python train.py --n_layer=10 --experts_per_token=4 --normalize_top_k=false --balance_loss=0.00752 --balance_bias=false --lr_router=0.000783 --steps=7790
Below are experts of layer 7 (counted from 0) of a mixture-of-experts language model. Rows are named router (the router's row for the expert) and show model dimensions 80-159. Each number is 200 + 20 x the weight over its row's rms, rounded and kept within 0 to 999.
After each expert's rows: "comes before" lists some tokens at least twice as common just after its tokens as in all text; "mostly gets" lists some tokens that are sent to it at least half of the time. This comes from a sample of Wikipedia text that the model never trained on. Tokens count by the router's weight.

# expert 84
router,170,218,168,188,210,209,235,236,171,178,224,199,239,206,206,176,194,191,235,209,204,193,189,191,201,190,209,183,171,213,178,237,207,233,157,173,207,203,239,219,227,229,214,200,179,220,196,188,229,184,215,189,222,204,189,198,227,181,241,230,163,194,200,157,163,172,227,210,183,179,208,205,207,163,222,209,236,216,214,223
comes before: "–", "th", "0", "^{(", " |\n", "9"
mostly gets: ")},", "Senior", "^{(", " Height", " basketball", " tennis"

# expert 58
router,195,192,201,182,199,167,191,215,223,213,214,188,196,202,198,192,218,192,169,206,194,209,204,181,204,209,225,205,173,201,217,228,191,196,245,203,236,205,169,185,181,202,210,194,148,209,194,215,151,191,189,223,196,200,218,221,212,192,172,176,192,214,181,216,198,191,193,206,189,188,230,212,217,192,194,249,200,167,210,238
comes before: "-", " —", "%", ";", "°W", " Chevrolet"
mostly gets: "})\n", " Bil", ");\n", " Lod", ";\n", " Succeeded"

# expert 5
router,175,250,200,212,184,162,214,216,155,178,186,237,229,198,192,184,206,164,207,200,202,157,234,196,192,212,198,186,219,232,175,214,195,239,188,204,219,197,187,184,216,171,226,180,173,180,182,195,209,179,229,190,185,188,169,187,217,193,191,199,208,185,220,153,194,187,220,189,225,211,228,182,199,192,193,214,199,185,189,189
comes before: " ", "|", "-", "See", "===", " Team"
mostly gets: "'\n", "===", "=====", "Gls", "Senior", "===="

# expert 15
router,210,221,193,188,190,196,230,204,183,232,219,194,209,217,210,190,205,200,209,214,194,209,185,172,196,243,208,185,177,207,183,213,193,211,231,235,194,177,174,196,181,214,188,201,222,225,201,198,233,183,213,184,216,196,177,219,228,209,240,209,181,186,236,229,155,222,184,202,200,187,205,185,223,191,225,212,205,207,219,225
comes before: " a", " an", " is", " the", " born", " known"
mostly gets: " consisted", " consists", " originally", " is", " was", "also"

# expert 125
router,208,201,185,188,233,187,177,259,205,201,238,187,186,206,233,197,199,220,227,194,187,223,181,190,177,180,229,219,177,195,197,218,233,196,215,212,237,236,172,163,185,209,201,197,197,205,196,184,203,227,177,191,179,197,200,214,233,214,186,201,216,169,198,205,216,164,206,215,203,192,207,175,206,181,221,216,234,187,174,229
comes before: " |", ";", " |\n", "',", "'\n", ")"
mostly gets: " DF", " Swing", " MF", " Majority", "|---|---|---|---|\n", " FW"

# expert 122
router,206,209,163,219,180,206,203,142,226,200,191,185,215,224,225,188,193,239,188,205,215,237,184,238,214,193,217,182,214,201,217,220,165,206,194,181,180,194,178,196,217,211,186,178,194,212,157,197,198,189,175,163,177,232,198,234,215,175,224,181,189,188,158,229,208,209,214,229,192,224,215,168,190,179,202,172,226,200,187,182
comes before: ".", " |", "%", " million", " m", " km"
mostly gets: " million", " miles", " billion", " pm", " km", " minutes"

# expert 64
router,208,179,201,186,208,185,208,217,226,204,197,178,221,185,207,229,206,170,180,184,222,246,222,206,212,188,231,197,189,198,232,217,177,167,212,207,257,212,153,166,191,214,218,203,175,196,204,215,187,215,152,227,214,198,208,197,188,209,169,199,226,210,180,195,181,196,213,203,210,179,199,200,204,208,201,241,201,197,220,214
comes before: ",", "1", "0", "2", ".", "),"
mostly gets: " Baron", " Madison", " Glasgow", " Russell", " Mast", " Brooklyn"

# expert 11
router,206,206,184,222,197,189,180,198,195,174,186,218,188,207,219,177,261,184,188,184,213,187,225,187,194,201,231,230,194,219,223,174,236,237,215,181,177,252,226,199,171,188,198,212,206,175,182,191,160,208,187,189,218,203,226,215,201,188,193,186,164,213,218,185,171,201,201,203,177,205,188,244,188,174,215,183,209,165,197,181
comes before: "1", "2", "ing", "y", "er", "en"
mostly gets: "–", " hard", "-re", "-se", "-and", "-g"

# expert 114
router,219,197,186,207,182,213,188,218,204,176,212,208,190,184,175,186,237,172,213,214,224,221,205,178,176,162,184,189,243,225,214,211,236,204,168,196,195,210,220,204,209,198,191,156,172,191,176,174,190,187,224,186,214,230,193,176,189,201,189,205,197,200,192,187,169,187,159,178,162,157,184,223,198,209,160,190,169,158,202,183
comes before: "|", " ", " of", " .", " MPC", ":"
mostly gets: " MPC", " total", " yards", "-yard", " rate", " average"

# expert 68
router,156,194,207,181,188,221,209,250,203,218,172,207,202,196,216,159,213,230,178,224,216,226,188,212,231,188,184,169,231,179,221,177,209,184,227,199,212,212,187,226,159,218,197,200,199,164,184,207,213,203,218,163,207,220,189,190,190,212,198,242,226,196,226,241,200,206,173,161,211,192,201,195,210,209,210,202,195,184,203,197
comes before: " the", " in", " a", " to", " on", " classification"
mostly gets: "″W", "Scientific", " located", "″E", " remains", " remain"

# expert 16
router,228,182,187,168,225,167,244,233,215,181,225,220,214,193,187,200,204,185,239,217,229,176,213,217,192,193,170,180,164,222,187,222,235,204,170,171,243,194,214,225,186,218,199,216,166,230,214,216,203,189,216,225,169,213,210,174,193,197,207,218,182,198,230,166,196,216,182,198,200,178,188,202,198,180,208,180,214,191,183,184
comes before: " in", " for", " of", " as", " at", " and"
mostly gets: " politician", " appointed", " role", " retired", " chairman", " footballer"

# expert 95
router,157,200,204,187,207,258,204,250,215,197,205,188,194,216,188,191,209,184,186,219,179,237,233,219,189,183,199,187,234,200,224,214,213,198,202,206,239,221,249,203,216,214,209,213,191,216,178,177,193,168,201,187,180,208,204,209,173,193,192,209,187,177,190,189,206,207,189,227,202,217,228,246,200,204,164,241,173,225,218,182
comes before: ",", " was", " is", " Died", " had", " he"
mostly gets: " He", "He", " he", " There", " she", " Meanwhile"

# expert 91
router,197,192,206,201,223,174,257,212,199,179,217,205,211,187,200,209,184,192,203,177,225,186,205,226,197,203,138,170,189,225,203,226,152,186,206,242,224,169,193,174,194,166,225,197,159,185,215,199,203,189,249,207,222,210,235,164,193,227,187,233,212,209,200,209,179,206,176,183,203,199,184,201,197,221,205,189,183,175,194,180
comes before: " of", ",", " in", ".", " for", ".\n\n"
mostly gets: " species", " member", " genus", " site", "Species", " parts"

# expert 31
router,217,237,187,185,214,174,203,198,184,196,170,209,196,205,204,161,246,188,200,208,234,167,166,192,206,193,225,224,169,196,199,230,214,178,189,177,221,208,185,190,173,227,236,189,174,211,168,185,203,204,187,190,187,201,177,206,210,212,188,174,239,181,168,181,223,155,222,216,208,168,202,158,187,200,187,175,213,166,220,213
comes before: " |\n", ".", " |\n\n", "3", "4", "1"
mostly gets: " JPL", "|---|---|---|---|---|---|\n", "|---|---|---|---|---|\n", " Nominated", "|---|---|---|---|---|---|---|\n", "|---|---|---|---|\n"

# expert 20
router,212,235,183,181,202,186,181,223,210,181,206,187,221,205,182,228,204,168,187,195,208,232,197,177,236,201,216,201,212,180,242,213,223,180,207,187,247,219,183,163,151,212,213,209,183,176,214,199,185,228,182,227,233,179,221,216,181,214,188,211,219,200,175,171,198,202,175,189,203,214,178,179,191,211,186,229,175,172,185,249
comes before: "0", " ", "4", " |\n", "3", "5"
mostly gets: " Directed", " ECU", "    ", " Haleakala", " PlayStation", " Preceded"

# expert 93
router,179,220,167,196,212,190,177,207,249,188,187,209,211,196,207,183,192,201,209,178,198,219,193,187,161,196,176,173,224,215,198,158,222,213,188,206,235,183,191,201,213,232,199,174,176,208,174,165,185,203,176,173,187,181,198,156,222,210,188,183,188,187,189,223,204,204,196,212,207,192,205,187,220,241,193,194,182,162,209,210
comes before: " ", " of", " to", " one", "ing", " time"
mostly gets: " just", " least", " all", " summer", " only", " hours"

# expert 45
router,184,185,201,190,237,194,217,197,207,179,233,188,202,200,201,200,159,206,228,224,207,229,182,244,188,220,172,180,184,188,202,207,218,196,245,220,206,197,189,186,187,222,191,208,180,210,191,241,168,207,186,165,184,177,195,188,220,182,191,189,161,192,195,208,201,172,225,208,229,175,206,175,198,221,190,191,199,231,216,205
comes before: " and", " he", " the", " which", " but", " who"
mostly gets: "\",", " which", " whom", " although", ",\"", "There"

# expert 28
router,188,234,210,197,193,172,212,188,189,180,227,232,193,188,183,181,193,205,210,198,174,208,201,195,178,203,235,242,237,201,226,210,227,178,172,191,188,176,228,200,191,236,182,197,203,176,197,214,231,226,164,168,188,228,236,154,171,201,187,153,200,183,226,180,222,224,222,204,200,219,230,202,187,244,199,202,174,215,181,199
comes before: "0", "1", "-", "9", "8", " \""
mostly gets: " exp", " mis", " Meanwhile", " EF", " didn", " App"

# expert 102
router,215,203,178,196,174,158,154,180,201,194,203,231,234,183,173,183,179,197,198,196,181,238,195,157,209,183,225,223,197,217,171,189,215,185,212,228,220,206,163,212,185,212,210,219,182,174,186,175,201,178,183,191,180,217,201,223,173,191,204,205,230,208,181,207,202,185,223,205,204,214,203,236,217,222,191,223,181,185,226,187
comes before: "9", ":", "0", "2", "8", "6"
mostly gets: " Clade", " Died", " Preceded", " Owner", "–present", " Ames"

# expert 35
router,192,219,202,175,213,196,188,197,180,168,207,193,196,227,195,208,206,164,196,208,225,190,185,195,181,194,181,194,204,225,198,195,210,246,168,201,185,184,237,184,175,197,193,187,197,174,151,213,210,215,177,206,195,262,227,188,205,163,201,204,176,201,180,203,204,186,196,173,204,225,179,212,184,187,223,208,219,176,165,187
comes before: " ", " —", "es", "ed", " .", "ent"
mostly gets: "ugg", "rig", "â", " sil", " cur", " bo"

# expert 50
router,211,215,217,202,182,205,207,202,192,189,153,201,211,200,204,226,195,234,188,252,181,223,217,225,234,184,149,222,193,188,242,209,157,184,212,194,222,193,217,168,192,198,181,170,193,202,193,207,202,206,212,180,204,188,210,178,225,211,183,217,179,218,182,206,236,226,176,197,175,190,172,210,199,198,203,161,169,201,179,210
comes before: ",", " and", ".", ".\n\n", " in", " of"
mostly gets: " food", " systems", " medicine", " glass", " cancer", " acid"

# expert 70
router,213,245,192,209,192,155,192,204,202,186,233,172,191,211,214,224,187,160,208,166,219,205,189,184,198,204,240,215,184,213,225,196,200,191,177,197,234,234,170,137,164,228,179,173,171,211,194,218,184,207,196,231,209,197,203,209,211,210,183,174,233,198,178,169,202,179,206,181,188,180,179,202,201,192,242,221,198,165,224,235
comes before: "4", "0", "5", "6", "3", "7"
mostly gets: "    ", "ี", "ง"

# expert 81
router,187,219,185,222,212,209,191,219,195,220,220,210,199,188,203,188,230,204,225,203,212,171,212,173,188,179,176,181,192,201,194,214,214,207,157,184,219,217,218,216,237,171,161,192,227,243,187,192,200,165,236,193,191,180,186,194,219,204,213,212,191,235,210,168,188,202,198,200,204,171,214,211,190,192,181,194,218,194,178,223
comes before: " ", " the", "==", "|", "=", " place"
mostly gets: " medal", " |\n\n", "'\n\n", "====\n\n", ")},", " won"

# expert 67
router,203,196,207,183,179,230,208,195,180,223,174,229,170,222,199,170,205,212,174,205,184,226,220,186,172,162,204,222,184,199,169,232,213,231,199,170,192,166,210,234,218,243,181,194,206,212,213,186,205,174,199,225,219,235,198,189,218,227,203,194,224,182,242,216,227,210,185,215,223,221,227,191,216,214,172,238,190,199,190,194
comes before: " ", " January", " September", " December", " March", " August"
mostly gets: "On", "born", " On", "aged", " died", " born"

# expert 27
router,202,167,197,228,178,183,202,210,206,207,177,200,206,209,186,208,236,184,215,185,204,188,185,210,221,202,182,188,220,193,204,214,191,225,195,237,172,194,236,205,184,198,149,215,208,200,218,180,213,193,191,198,227,209,201,183,248,207,214,194,201,204,192,225,186,233,202,212,197,171,201,191,195,182,204,206,212,177,222,213
comes before: " the", " a", " be", " his", " an", " have"
mostly gets: " among", " into", " behind", " create", " produce", " to"

# expert 1
router,214,193,151,185,150,191,182,185,190,178,196,214,230,180,214,224,190,202,197,208,198,180,176,190,211,216,227,212,203,183,196,198,215,180,231,163,232,225,225,174,204,204,241,206,168,152,212,204,182,223,185,209,176,162,243,198,165,233,193,195,207,186,184,169,177,202,187,185,192,223,200,214,191,200,190,182,181,204,209,217
comes before: "2", "3", "1", "4", "0", "5"
mostly gets: " (−", "^", " −", "′"

# expert 120
router,228,196,210,200,226,199,192,211,201,202,220,212,191,231,193,167,186,169,169,216,222,224,184,197,201,197,231,227,175,221,184,215,203,204,199,183,169,196,162,194,214,197,214,183,195,185,193,184,187,216,175,190,193,182,221,185,205,227,183,214,185,191,153,185,227,177,221,194,216,165,216,192,192,179,204,173,234,171,189,211
comes before: " |", " |\n", "9", "5", "8", "4"
mostly gets: "       ", " respectively", " chronology", "   ", "     "

# expert 82
router,215,222,188,210,171,175,209,203,204,192,205,187,197,182,203,234,205,171,173,174,201,212,197,182,208,220,246,229,191,202,229,201,215,183,211,215,259,208,164,144,166,217,211,184,165,199,212,213,186,226,187,207,197,193,231,202,187,184,187,181,194,204,190,186,207,203,193,177,191,193,198,209,198,211,217,229,201,172,213,221
comes before: "0", "9", "1", "-", " *", "    "
mostly gets: "    ", " DF", " AK", "    "

# expert 123
router,188,218,166,191,195,230,196,203,220,193,225,200,181,198,198,222,226,211,182,190,209,244,186,217,201,169,199,204,209,223,172,223,214,172,191,180,205,204,172,192,201,176,218,198,184,187,194,180,178,226,168,186,192,186,198,212,205,246,223,161,196,193,184,173,169,187,210,219,193,205,220,184,184,220,210,181,215,189,200,178
comes before: "′", ".", "″W", "″N", "%", "″E"
mostly gets: " households", " Votes", " p", "/sq", "-c", " −"

# expert 51
router,211,203,200,205,190,173,213,226,200,193,201,186,242,202,233,219,218,180,163,212,219,195,231,190,206,210,219,213,169,195,211,217,183,191,225,205,234,235,156,166,156,206,204,182,161,205,186,229,176,213,175,230,193,191,226,204,200,211,179,190,215,204,156,176,195,185,221,208,204,173,211,208,181,204,193,236,191,184,199,226
comes before: " ", " |", "-", "\n", "o", "4"
mostly gets: "assy", " Bil", " Yes", " Cyprus", " Lod", " Fiction"

# expert 59
router,181,217,207,222,219,203,227,214,164,184,185,191,218,207,219,220,215,222,189,212,209,226,209,209,212,205,164,191,214,219,214,216,161,179,203,230,210,204,177,174,179,195,208,195,189,212,193,202,216,196,226,167,193,196,203,154,238,201,215,228,191,199,200,194,234,224,169,194,189,202,230,201,183,185,173,185,150,167,206,185
comes before: " are", " were", " of", ",", " and", " is"
mostly gets: " houses", " works", " players", " they", " models", " services"

# expert 85
router,227,209,229,201,210,201,166,238,204,193,184,210,223,232,213,210,161,182,179,203,208,223,199,209,179,178,242,186,220,203,194,208,209,181,186,186,230,185,184,212,182,218,216,199,173,197,203,215,162,194,222,218,197,174,213,172,209,203,151,201,204,197,223,177,204,218,197,244,220,218,167,211,184,178,219,211,178,173,226,198
comes before: " of", " States", ",", "'s", " Kingdom", " |\n"
mostly gets: " University", " College", " Institute", " government", " United", " university"

# expert 34
router,230,203,191,198,210,183,191,203,212,185,187,196,194,213,232,219,208,202,220,215,236,189,197,213,236,194,153,239,211,196,195,218,189,206,225,185,203,216,201,207,153,193,182,213,202,249,218,175,218,207,191,175,193,200,187,181,239,220,210,229,171,225,168,232,202,247,188,176,190,179,226,173,201,213,178,179,165,176,180,200
comes before: " to", " by", " as", " in", " and", " with"
mostly gets: " able", " seen", " such", " intended", " shown", " referred"

# expert 48
router,193,217,201,234,206,226,175,179,204,212,177,205,236,188,210,247,202,232,184,165,240,170,172,203,205,210,203,201,229,160,224,196,219,169,214,213,179,194,162,187,152,198,179,157,228,198,214,173,217,194,230,172,205,170,189,208,224,194,234,223,204,202,200,221,182,194,218,169,231,214,183,188,189,195,186,163,194,201,210,201
comes before: " the", " a", " least", " an", " $", " The"
mostly gets: " approximately", " above", " $\\", " below", " requires", " allows"

# expert 77
router,176,187,166,185,222,214,222,206,180,218,228,226,205,195,183,204,204,167,209,220,226,206,190,214,182,209,220,227,208,203,191,192,219,165,237,183,238,223,173,197,172,184,198,163,187,185,223,194,193,198,201,203,232,194,193,199,222,188,218,171,229,214,192,179,194,182,227,199,202,192,220,165,182,216,184,176,175,199,178,185
comes before: " |", "1", ";", "2", " |\n", "3"
mostly gets: " Votes", " Candidate", " Apps", " Swing", " Binomial", " ±%"

# expert 26
router,240,232,197,203,203,193,223,200,189,181,173,192,215,221,204,185,218,186,198,192,211,228,212,230,197,187,216,171,202,204,171,177,219,217,234,199,184,220,196,223,176,164,230,174,182,221,216,175,165,215,195,179,205,197,189,210,184,211,196,197,220,171,177,198,191,191,173,185,179,200,218,221,177,197,179,215,226,230,237,173
comes before: ",", "5", "3", "4", "0", "6"
mostly gets: " However", " however", " Additionally", " (−", " Thus", " addition"

# expert 0
router,215,207,206,185,177,223,196,183,177,195,184,213,184,194,221,188,187,232,202,205,159,189,198,215,185,191,231,240,215,202,192,210,197,225,169,183,181,203,185,220,212,221,204,187,204,215,199,199,169,223,171,219,169,220,178,232,225,174,192,194,205,201,190,205,174,194,212,195,165,192,219,200,186,212,211,227,237,250,221,222
comes before: "0", "9", "5", "8", "7", "6"
mostly gets: " hundred", " twenty", " twelve"

# expert 106
router,212,219,218,178,226,167,208,231,184,201,190,189,180,222,211,197,199,196,207,189,198,208,211,188,196,218,164,197,167,187,179,198,221,218,205,231,182,228,231,227,203,156,173,186,188,207,200,217,207,221,232,213,228,208,165,169,217,191,178,174,177,206,215,193,215,179,234,226,192,165,182,184,213,239,204,204,197,203,187,203
comes before: " \"", " the", " released", " The", " was", " a"
mostly gets: " song", " album", " released", " premiered", " film", "featuring"

# expert 46
router,174,188,226,219,224,212,190,192,215,230,210,187,207,197,217,193,203,220,188,209,197,220,201,209,172,249,210,221,150,182,208,225,182,174,228,218,195,209,182,209,216,196,166,214,194,226,179,237,222,208,199,181,180,221,194,201,221,211,240,208,194,181,204,244,221,192,198,219,210,208,197,185,227,212,176,219,214,211,179,215
comes before: " (", ")", " –", "\n", "),", " is"
mostly gets: "ensis", " Animalia", " Synonyms", "',", "atus", "inus"

# expert 56
router,201,179,212,188,174,222,215,213,210,208,209,209,175,196,218,214,223,208,212,183,245,204,207,232,235,192,169,209,209,202,183,205,227,206,234,208,223,232,180,238,175,215,181,223,218,225,213,203,215,215,187,169,172,205,177,191,204,205,234,203,175,183,204,197,159,232,182,193,189,203,209,197,191,204,190,185,213,179,213,175
comes before: " to", " by", " in", " as", " a", " for"
mostly gets: " returned", " able", " According", " according", " moved", " due"

# expert 60
router,215,218,167,178,214,164,192,196,191,179,156,211,207,207,188,198,193,195,193,218,204,204,211,150,173,195,235,255,197,172,194,217,213,180,222,190,231,181,166,204,202,227,207,208,181,182,206,192,168,246,160,220,214,201,200,204,209,186,204,175,219,160,234,182,189,171,191,187,202,222,233,214,185,226,200,212,197,223,242,219
comes before: " (", ",", " |", " –", " -", "\n"
mostly gets: " Taylor", " Campbell", "sson", " Jones", " Wilson", " Lloyd"

# expert 105
router,185,211,181,191,217,200,200,209,177,176,186,226,188,212,198,172,217,174,207,221,194,218,208,179,173,187,229,212,199,233,201,192,196,220,239,190,181,204,193,181,185,175,196,166,174,185,216,200,181,195,175,248,184,189,224,214,219,221,206,174,210,183,196,172,206,192,208,177,210,232,197,200,205,204,209,189,232,202,205,202
comes before: " the", "0", "==\n", " ==\n", "\n", " January"
mostly gets: " during", " During", "During", " throughout", "See", " late"

# expert 111
router,191,219,180,163,226,184,179,238,173,187,216,201,164,218,200,188,192,205,193,197,213,201,191,202,155,199,212,216,209,222,175,207,214,194,242,196,194,198,238,193,195,182,212,188,183,206,174,181,184,217,198,227,187,206,232,180,200,227,190,178,193,201,196,195,164,191,218,183,188,183,179,227,196,230,228,171,175,193,173,195
comes before: " |", ")", " Albums", "&B", " Top", "ick"
mostly gets: " Lemmon", " Spacewatch", " Albums", " Cl", " Pld", " GF"

# expert 65
router,198,228,188,193,188,167,170,187,211,201,207,186,217,190,206,236,213,196,182,192,206,217,192,193,225,201,228,220,205,205,229,197,189,197,199,194,241,213,164,157,165,238,200,179,156,171,164,215,163,228,173,221,205,190,217,211,162,195,183,170,223,201,178,190,187,188,217,195,222,209,193,186,191,189,209,205,170,178,208,227
comes before: "-", "2", "|", "1", "3", "4"
mostly gets: "\"\n", "}\n", "?\n", ".\"\n", ").\n", "})\n"

# expert 21
router,191,234,172,222,189,195,223,205,213,202,170,244,217,184,215,187,210,170,224,219,201,184,238,210,172,238,171,196,206,207,208,162,215,233,206,178,224,218,194,203,209,203,178,172,185,193,213,156,195,206,203,201,235,153,171,194,207,196,191,170,217,203,211,195,197,189,190,206,202,172,238,202,184,207,202,213,210,207,191,212
comes before: "|", " ", " W", "|---|---|---|\n", "|---|---|\n", " L"
mostly gets: "|---|---|\n", "|---|---|---|\n", " Starring", "Results", " listing", " Results"

# expert 36
router,223,221,202,201,203,218,222,167,201,191,198,213,205,171,216,201,191,204,179,191,231,178,182,187,187,230,196,208,214,209,199,219,203,162,205,220,173,234,176,207,211,193,233,210,212,191,230,206,200,198,169,189,201,157,177,235,222,167,212,197,220,221,217,218,154,205,168,153,216,211,203,183,201,209,202,210,225,188,219,226
comes before: " ", " The", " A", " P", " List", " United"
mostly gets: ");", "):", ":", ";;", ".:"

# expert 38
router,230,211,187,227,202,174,174,187,170,216,210,195,189,188,189,205,200,196,186,204,196,194,208,189,186,188,212,204,182,193,225,215,224,164,193,179,245,223,207,210,190,183,204,195,156,220,202,209,190,198,216,221,216,237,224,202,196,195,185,198,223,183,183,185,205,214,223,205,212,177,215,246,212,156,175,207,173,170,209,207
comes before: " |", " the", " a", " his", "|", " to"
mostly gets: " Mc", "with", " Candidate", " gain", " scored", " With"

# expert 18
router,162,211,181,211,210,232,187,202,204,195,207,237,199,187,211,193,213,187,227,219,216,177,197,228,169,175,182,212,229,228,190,202,238,207,216,191,218,216,174,144,178,235,203,182,194,177,175,209,192,190,181,186,201,148,208,171,174,203,191,191,202,210,197,201,196,168,207,212,186,181,190,214,180,225,166,228,181,222,206,184
comes before: " ", " %", " Votes", " JPL", " Player", " Notes"
mostly gets: "-STARRS", "endment", " Cont", "(s", "-in", "jud"

# expert 29
router,230,197,176,208,186,168,191,188,196,187,210,186,186,189,210,226,183,202,206,179,210,229,199,189,197,211,227,235,203,210,204,197,202,186,217,180,234,220,161,180,195,229,235,187,158,174,202,204,194,209,188,231,218,214,229,222,177,225,198,204,231,179,167,172,194,214,175,181,186,179,198,205,197,205,208,225,162,190,193,216
comes before: "1", "0", "2", "7", "6", "5"
mostly gets: " www", "www", " media", " José", " Bil", " Jorge"

# expert 24
router,180,191,229,187,215,164,212,194,244,182,186,174,163,172,194,208,201,220,167,198,209,198,197,204,234,186,164,200,239,216,199,185,165,215,231,210,220,201,185,192,204,174,233,227,168,207,217,185,179,170,188,219,204,211,202,190,187,202,180,206,214,196,184,195,246,218,219,208,216,208,213,214,194,192,181,218,185,218,200,174
comes before: " of", ".", ",", " and", ".\n\n", "'s"
mostly gets: " establishment", " island", " region", " edge", " coast", " creation"

# expert 44
router,176,185,220,211,225,232,195,213,203,202,187,202,169,169,208,216,185,205,208,178,225,184,202,209,176,216,242,221,224,197,206,195,222,162,218,207,171,226,175,167,188,216,188,179,230,206,181,178,189,197,180,192,221,219,219,227,215,214,237,202,199,204,179,241,160,164,174,224,216,217,206,171,189,217,238,207,182,199,201,222
comes before: " ", "1", "idae", "us", " Family", " Phylum"
mostly gets: " Genus", "Scientific", "idae", " Binomial", " Phylum", " Arthropoda"

# expert 88
router,183,178,158,206,222,172,187,214,183,196,192,230,206,202,234,215,189,201,220,193,206,218,198,150,177,202,224,214,170,224,174,211,199,173,181,197,226,208,198,203,208,233,186,198,209,225,205,202,189,242,199,217,212,196,204,234,212,221,202,217,207,174,193,193,234,188,212,174,200,213,217,196,180,220,226,206,217,196,173,254
comes before: " |", ",", " (", "\n", ";", " and"
mostly gets: " Walker", " Spencer", " Moore", " Singh", " Thompson", " Smith"

# expert 87
router,199,183,201,225,224,229,197,234,241,191,211,187,187,191,201,210,174,184,221,219,212,199,200,211,190,177,195,189,177,207,176,227,182,176,186,193,207,180,236,192,169,191,221,212,160,202,156,183,193,192,181,221,192,219,205,183,221,210,202,187,226,196,188,198,204,202,187,170,163,210,206,215,172,215,188,190,224,213,189,165
comes before: " of", ",", " and", " who", "\n", "\n\n"
mostly gets: " politician", " director", " footballer", " writer", " author", " singer"

# expert 76
router,205,201,215,170,223,218,164,206,226,187,198,212,190,193,212,210,216,190,205,197,226,224,191,171,198,215,225,232,239,188,212,213,193,199,209,235,221,188,202,163,168,211,231,201,190,180,242,180,186,236,181,217,201,178,176,211,190,192,166,186,218,212,174,179,196,191,193,156,211,204,197,234,194,229,221,210,193,197,200,207
comes before: "1", " |\n", "2", "3", "4", " ("
mostly gets: "h", "ov", "akh", "esh", "zh", "kh"

# expert 55
router,213,218,182,202,186,246,204,221,201,228,214,216,226,237,172,163,229,180,213,213,219,224,159,173,177,182,224,212,228,209,202,240,195,194,209,178,221,211,194,209,186,214,221,207,213,187,186,200,201,178,228,187,201,212,214,175,226,214,176,171,214,210,195,219,201,170,201,187,224,216,191,197,181,224,192,198,175,165,185,181
comes before: " |", " |\n", " |\n\n", " be", " (", " hold"
mostly gets: " JPL", " MPC", "″W", " Candidate", " Spacewatch", " Haleakala"